Experts of a small language model.
Training: a variant of SOAP for the experts, 237M tokens, 3615 steps.
Below are experts of layer 6 (counted from 0) of a mixture-of-experts language model. Rows are named router (the router's row for the expert), up (a neuron's input weights, with its number) and show model dimensions 0-255. Each number is 128 + 32 x the weight over its row's rms, rounded and kept within 0 to 255. Numbers have three digits each.
Before each expert's rows: "gets" lists some tokens that make up at least twice as much of what it gets as of all text. This comes from a sample of Wikipedia text that the model never trained on. Tokens count by the router's weight.

# expert 9
gets: "s", "er", "n", "ro", "le", "ton"
router:060124121076107119135141094089148070135111189101147130158100119138158107215109100134185177125135145087185075165178169185071135167173136113117119169129186098123155161115082160141118092132157159067162134101141127129099081081119189099099235103120140133141093145055134171081110086177121130135161107104166167111119157136130119136120107120069147114093072143172083111145125119145100100111178148159164072157136146131176106153122157128045099114180112107147160128092183140120163104132094049148106153141141158125102109144101087118068133102133128121135152168164158102166144161112157123153102181118179095134110085172133183139110116127096126104128127099097092104076143036141094140167197152119092163081120126107134132117130131129133051118138144128134184101139126135159098141133117132
up1:127136131114209109135117128149159161097119134098094146180126081139118100134101161240088144075118119148146120125127126096176134176128125136146130176132101094143110136108125107084115169162140152085120109128071142116102088086097163131120143077200116169170052067109122104109097096176116142165133180146093118095106157112148105101131132106122121137184088211133102101179113142085087091058107121165137106193113148147201128165144146152045073115188158128128158091113144180135152126085120139162098123107168117123163157116102124159081136186105126162152142139128095158130217135170118115088182137079137089105134134232079112159135170094101175148138167070095128164124153137160147148127134142141134106145114143112138121133128071169092066103116071140143131156164126170151135136109137083
up2:125158054173147178117166144107076103123139210083091122094085142121083149101109106126173130141140159047179112113115065122122125145153163136097123134147161114127171136103139061169153119129193134104143098102084121110129122081102143089135097127135187202159159139066123119108120145162106193143155057127152107119118168093043163145145050095098108169169125100123150097182142121150120092132163123134133150107136156119124135138168194109151088134173123123118103146177135121059134110134119132185144134121147069140152172064043105118128179091142146153128172151146150113161164099113085156101102113130171205108155185176069138121157170125105127144134074107116075131131152089136156148132121115137115149135110141084141192084104120136102122160075111181097113087123152167151118100147110063
up3:099145081079094135213134158134106086186179126111140162130146124104149136161109139160143103108066141216224127097145145121123134132112113127140083102115129138153121128093131085125116165128109153102161144154161117152125134109130141111110114143094096058108138125115149063128155101117140175107077109136089097115155169093123108110097094102143119208137077134087110141120147100119139060105180122161072095141076083113139180125104108101084135152147160139136074094118146128095092200130124139146183127171119103140100114106144144140150103144138103174115190038136210103084149181140142149113081136132121081106132068114132088120102153141134167116125078166087108114146072068167118147100221109115114188043115092091158136163191120113139140163109123115136139128151132158148166090142078063
up4:096186177106145110110154071184126069129138164132080158084126163104173126146080150115150147130069113168158147157149162088142118102135149108164139129112099122158186074126165166128158155087135131103097121130139106152162130152166130051172114154082114213107130134126105119128157115121116074154136160185084121133102106155200156154130150122157119099133155155148139130149112140127084152141149139159142119105149084167137160114158135123135144058090111089149090172103107149160102135168114038148131158162153155055139130144184068133160104074130084067097119058115096120130115128092164126092102146154124116174114111112145094088125149116082155146130104066096133171093155215128105073154123117127148063150102186149164071144165118061094048102106113146173125101152129065109146066088104133
up5:083101125121219113093171173105094109090156082125121087105109120125148073155136072126075142128086093192171173153154164167072082157155106143085133134148137150159164159136161186133115152186096088109158110100113128093133089165131136118073144165145134108188127136154082136194078090125157128103154064131083123128077144141103021109101132096145101125148169138117135117148175152110140142095121118194117126093143093118163141096089054119181172104148152112089073087100090175092104129161188123117095136120098118093100177104133148114140091147129138134103155134097152064197161116123119121157118147121140143216141091086126119159117051186160169116104169103112094138139162140142123166154107122132058104117097111098156156118118126165100092105106123107178086103075106118159086148111138117
up6:139152164182072101100134100150144056063184102173143087093100108126136059110091154094146144114139120109140081078143096125047157146148153190125101149164122098147169151126117116050152115158131132170166142106186216111143097125097128072118200092156194109125150108108101162147098175138122102157172078124107126132149119135060109117186153121123135096133104115097099091149133100156076142133139121062118106153186135178149126149123160108094087138131155181122130095135155149104110143116153069101102116058149149094066081134119118116148188124130125149112110200105144153168118175158107097113129133139109083116126153168060125095106090146099125112144106089143104052138097079142111089074116128206171122192124122158134112109128138119150093100141162189121135120156111170145097123190159148
up7:154129069178129133121106152106098130205101143132174157144104145124090184152109141143127105174102194111114172094140134175131148145164105113120155127153118132215089127093104079163109122082194083194137176136077120162160091157123198136097139113109190096110106164118114199099117137154129172122088061124121109168148125096141159154125110149114153183147071072099088107118126138094106120135131099120121069123158197140134092122123091121120130093079184082155122140096171151116147151120157155167100135135101159128092142177130130103152153160076136134171161096164176136110071116116147081104066165135136158152120126138120150113130107127119129180133077097158156035106252167128175161169147185095145161141103125139109087148135176155147174097117123109060116108159139120130152081153124120
up8:096099158149129072139111140101082126095160139125193156101131125090158100139084096081083145117112128125144090119130185127121092107125054067093150135089086165159143115164133109034122109121133157146096147088111149126145082156122156208111148126110140181108115155164124142157093092155163170134108139151156105110158098146174155109099121125145110159079160098129160208113123144130121146158112189168159153114166213117212130144121121143136120117131090096143090148108085128145153118151119108133113122064112148142105158166090138047186127136159173132137089165137125134139122166128126128110125137166126156129072195121134167159094069084149184114140172136184143092118116164107136156125115061164157150111165142156062179164169067146104162094163145160141132128097084229119095093085189085

# expert 11
gets: "s", "z", "y", "S", "d", "r"
router:121111071089102154108124139129167197135081172124159144166109116105109136179115111078138123148134146096148095081087139146132161125113126135158140152166176111140137136130074135148111134137123160114147081097174149107162083118132134191083132113139129133165095099066153176119139142092126074122216084102050121056125127089124108153126148102079111081089092113168151131114093088119150092141134165126183096175150152154101107197118151120134140057098148116125092177132163142117137099073171084136118176152141117167148108106140127103088125164155096093145172121158148119175159093053114114139144127024177139103089074140114133098153182157149133156104136125141116140136111056132163124082217152124154030106137119144148124099160184142095153050113115124169120080146158134134084141179166158
up1:096143141138117120157139126165121141159129084139081170118062191115127118127108152136149195157152124088125202092114092120097135138086103111132143101133124188158172079139136127104127156116133187118168130092161133128177152199127133066126114128169207143071113180154134107150215142160157126144123102116112142109111116142071122096139126109139102147117069130148155084091182056095124165088140146099174170126134075099143147126090066092071145220142149114050119136124150188127128180189090143102150150090103149125109146121128100133156126170084106098114159107121083161013122122120122132146093090128120157135143099125156091155190154115126124112168102156136129120103155146108120183152147084217106149072114124131124117148181102043160133121123129138106103129158152124154137056141143163
up2:129192146143087085155131072111160178095111112124117137148094143177114151127122142101126153133138138123176158148034204139137115144103170086116122124106161085119128109107119125116138121078114162167054094059141134055143089122157148151173122146107129165122122075178105194092133136157090178126171155108090121095127104132114177133125117057150136123160093072117162120094144140094148110156113133079118099148134148072176112124180188075134107144129161138115175095094152222125155103156125115110157173150117083086158124120085175112134171129152117093186169086148156083179176115113120108128162087141179086114088125165123151200132149128093070150130067134112165162130172146173161101152159109118154125144132105151135134163107136091127144138170065118127099193160198152115141131087207096
up3:115151117068160110044091125113082128119132179118170154171130103164159173097120118111094106166155143140130153114146161115139153085134105140118177103194094094077142153166188123140099134126132159113120156194084127161128077138062113139072166103143108148108094096160181137110159110137117117123150121086124118065122178118103163108098150127093072136126110070197105119074107109136145081077104136139120078170225184107133108190095112150082098105084098098081124169110167134105100128080127137156134155148171162120144103111124076102099101137143086137152102103157179169080157152108153073127164139106184171117089050112139151112195182167134094141124127093149107124106133128117074123094150097102137141151103154177120147123063130068164106057148146131082106142122135188099147145135177163
up4:095113139121158134143120111109131177169137078131168149134164147149201132148076110144158108109117174131116133174154106115133156112144135159157127109153163142201167181051119133142127085128152121134141135081108164118185074154160158118115130106121155132162113128135129135129148075189127087153093105096070111100108181108115088130135137093103092120153081168084152131216131141140098110127115204149109126138203099126099153153190102178092121108139125117104122108154138153126134097135169095117098183154130098119059109146160125147172105088170066113123147085130170138121122160089101107073090123133115126190184155134078191159202191082088145099156112030133159144160169101145096137144140140070187133165132118138148123127164086131102123160104078071135176097132161132160117215139147069
up5:144107135121082122061183090164102130111142121096091176130122163081159106091079147094145100098097107123145076138122137166098113176127126131138154127125159082102123091119158159119148160087110136139101131064048154107090115131094152132088111154148083138078129121143097124128058144081099168106176110158184075129105104094082111166088118101128176194168124128151180122235139132079129117120148086148182166141153203211159211156054185119148159147065107120134072105141142128119129152113089148106102156174130178119173139105129149146139146189098138158146147141089093128161106156181102123131155143106146117163135130111160113119161107092167137086133051100164160148158089129157163136110174150135157117124154129153180084098174139139128069116110115163111125087110074172142147134101081106
up6:091161141143114136072163126135165169153044149205133123136139130095140131125186162120171142105169119141145118073105145128191057105098127104119118105101085121135087112082114130119144096151078176148104100204120158099164169078146129167132127137141068109178161134114122146100151019139108115073138082173122097121176128143128120172160170085070117147132139134110139106115076067139114145132120103163166165095070134133103113162071165158082150136133120138115125108108127129152109112076104223162146168148129099138162115127173147132123085078130129161100107196130148157123125078079115191078135092171157057057071113114098166056091163141133100115170135111122149136140134126129108132132161107096156190120085181151125116091148080139097151137133143127073144093161148113110158168168158116
up7:160135189136138163121084084121140186148105086114103101098049080069141107124111105137117152164105090123099147068135146134179153079170138113157169157140154165162123122132108164110130109134098112174123097115142160115176134070136122198181159167068112212124182112152103118145093139129117146135111112208124176155142114183177112098123116138114119165086064132137090096150125174114144134155236124129139127096107130129116129078078102114085148122096120108107076135198115131138084125070102178146083124135132157160169109082198097154098187110158131116132062103160127129139131075101098161155100081115160119100195100135128111170149129076125156154121171102178088164129097135180135102164092079128161190144098152100122089155157095077143151150119098114124112124096116144126088094103166178
up8:064189133131105178097118118137162114130104140097073174121160164186104142204139125097118158076064106139150074149106142173102164122124177143121154185196122036121080118120073139146094134132129092173182102142169140157196134104125140186183127114144113125117091119090166098109129139103173101167152089168101106114097154120151105140133126107143132153133074130099160058077134161107144071202112080107152117171098132131171125106090138125093164150171126091103136099110140200076136150118142074198123177154118154151185133147184097092172117142115100107139122148150129145117198124126162099140154071154102126137118213135147193112099125162113115134119136109134101150119084099089087128096104177152094133149147087095168097133146098086110118136142101070099123128125140085202100126126169104

# expert 4
gets: "\"", "s", "y", ")", "o", "e"
router:109117173126111137114155148132145175121101145065070134111138139147128137115072143109147157208116171151133126088112179092142154188142129120133153114092121158110140117082120131142132130137106168092103089131146129196147140167097145158096119143116115136128134177125148121215097061118155139104180167120120105149144142106135104120186086085165093104105125165156087104117146081125121079131120153113188072131190092103147163105114137125110131053148118131117106147177171118143133197176093081042068143200159137118181099133125097105108097115195127150143100158136143156105137182109157153138093121137124092085056070083122145202125140158196134138140154113130105136152097169133143156063150085110161122099200162149073177103112126163145153066147115174157181107134161169191133134159118072
up1:176104095099104080117128139118188154137125120124104144143109157173101123145132129145107107105100114090214138101094122126177132113113107143121170108155132137170089107131118150103203111192128150120136071153138125176107135169079124117121105041164196125129136084104162198148106126130207133100113168180154161151124187149091155134137129122092069128103185091096168092129089097141173117080139099112134141062059141086049069119128111160153173151150107124113069157159119110159112128147125144155087222113101183133133135078135089120159129133087140148157066181153125109151062142081118129100107163129163134102098145093145104156122145090110172117123140185122148117068150120176140091178112161119152172063124186145143181175163097171131100167133100123100140166144106129107105089129141168
up2:095118122160083117146090120197149152126108095128131129107110123097170182174124109089163117148073172117107168081113143106124147095175122120166109133162190159110100157142136072092145111186087101090145116150125090174098135182136138132131187045101079144097189147114130141082082129105133164102151118121101164116125108182061101065149160140092130129146115154130130131134158113176173113108176141081157095109145116152110142180067094091162121118116147125154123130150107068218104178140128090094088139182144129143178155127084092158113126184082143109153123157114195153105179143065097153067071121127114113131121097065105128127094119086163101093134113155091181137179117124168149143101115114116209144100126122123104171122110125172154115120134096030161063149105146151118122178083123160
up3:101133137127213147126100128144140122089151135108102153164089106115087172099124133115087174193134143123134134096104178074129109184103076203103106095153159098128132121089127090159122121151146126182138079136153087110226087153136099086128113098145134077142140121120144152127155127147064134093124164100055153213192027108113131147109143106121137103107142108177135089157121092176071093083161153122111152177083177116107148101105123119162121109102096146105126193123145118073152160122192125092133146144142136081121097099124132139121107212168132150123121134145134123184076133121086148111122082165154150150072128137158124139152117108166135120159095157103107135131135118133069168128136161100186113145096125139101111109165130143153043102123116226092126119066063157141102117159191138
up4:065077186140119117126122163146151077104144125112110150145169166139066109129095131134155156140151087165138117099132096139156119100133154098143143125149133130134106108066080182079065131161184181151114088156080119097125125125161110122111138151118103143171183126130114125081142136170090138126119113084133156130118175185147052159165077095101121167092113125129120137114104154119094080100120091036197085126138146174149088134193063100113132190142096182142113119164136131111175114061105090114164187129130153197135150085116064089158146126158159182064124138129155107145093194114092134091147099203103111195085163114105138135121168097186082128126117095117122107158182174156157092127144171124092112108155086122145133094078153172053130104107160117152164109112126078127121128132157137
up5:164093106120122122138117166137200152166078148132130149120107144118120152165078136109161093147139153144161168137168127189160136134146110113144146196107082120162141146188125199167095088101151151137113176039089205160138097127136087166124150112095083115113107127112126136121082122148106130102107197125159119105129122133153101114187115110130121082069139164057122138101155172099105138099151147122131195147135121108177169133140134136121085132117159078108128146113133125164110146096114193149093102092102160162132148110126157165125189106176077173164164197129156129148139194095150146179171106156125135097160192100060152138098128146131106137113098116114179140099081103139111142124051160035137144091135212100107115092179077141192169142176137173176136118126156082131105178109122136
up6:129107123077188190173129149123111048103164179160126173093082113119107119119074149152140154124095091151134122155150141072152126140110131137088112178102146158093141045050104121152062171115137228182144122111177105144109132156141133069154159156147122184173112117080147119143157094170127108110160084119140134124138150181110094167116109124145139192126128114136095087099118122134168175079140094114160107150153153112120184105126108139130158157129085143151135056130113097110180133114124066106116172093138150091074195124122105114154105123132106192120110121142163114155151154071074160099098159100113120154120093137169186209152123142102154128146101078105075145106061149153092097184161167130083109150121049126153090113154098109141185125118087155166154168085098149135128122122118160
up7:107087137142108094141119123126117136094135110161165193102086106122138121111134169072091252095141130182068135115102067116122080067108117097124130082112115105140213109151157155098173181182108135130127120117153127185057141133125096080133090149116102151130117122180085121097166114127134168117114181167123152150104154101137147190124097088205096087142138104129115141103119087130145112082128131172066113165060086140135153128124172109089114126124126180099145114123121132092086182172132131177161184152140127138153092100094124157180148080185197117097120120139160131164147135158116154114152121101103151126147103094105082128123125070145125157110138096106087144101113206106126184148109085153135074182117131137155123104184142115125064109117140142164138115112166185067160165098054161
up8:158180108067133148140127141094137108136099097116189181124118072156164167135111168155065130125125084175158181112090094121108135147111170124115145198119174112143138131085133177162161131120110113083125070124148120126069154100111176205110118093134125086091154131152155190111083109176107127091117061145091131104084173115129111062120191155068090122093100118093134124103129119134122078108161126126102069149142095132178128088122124139085194167140172127114098069175114127158100113161122209134133113158068209205163127121119214131118101122152172132094173124115185142103080181081103132122151142079070133110138155129085205124121167161134112146159191096077105101117098088134119098121111105096106116116111160112112097083110142170132162107117153118124123127118098118148138108172102147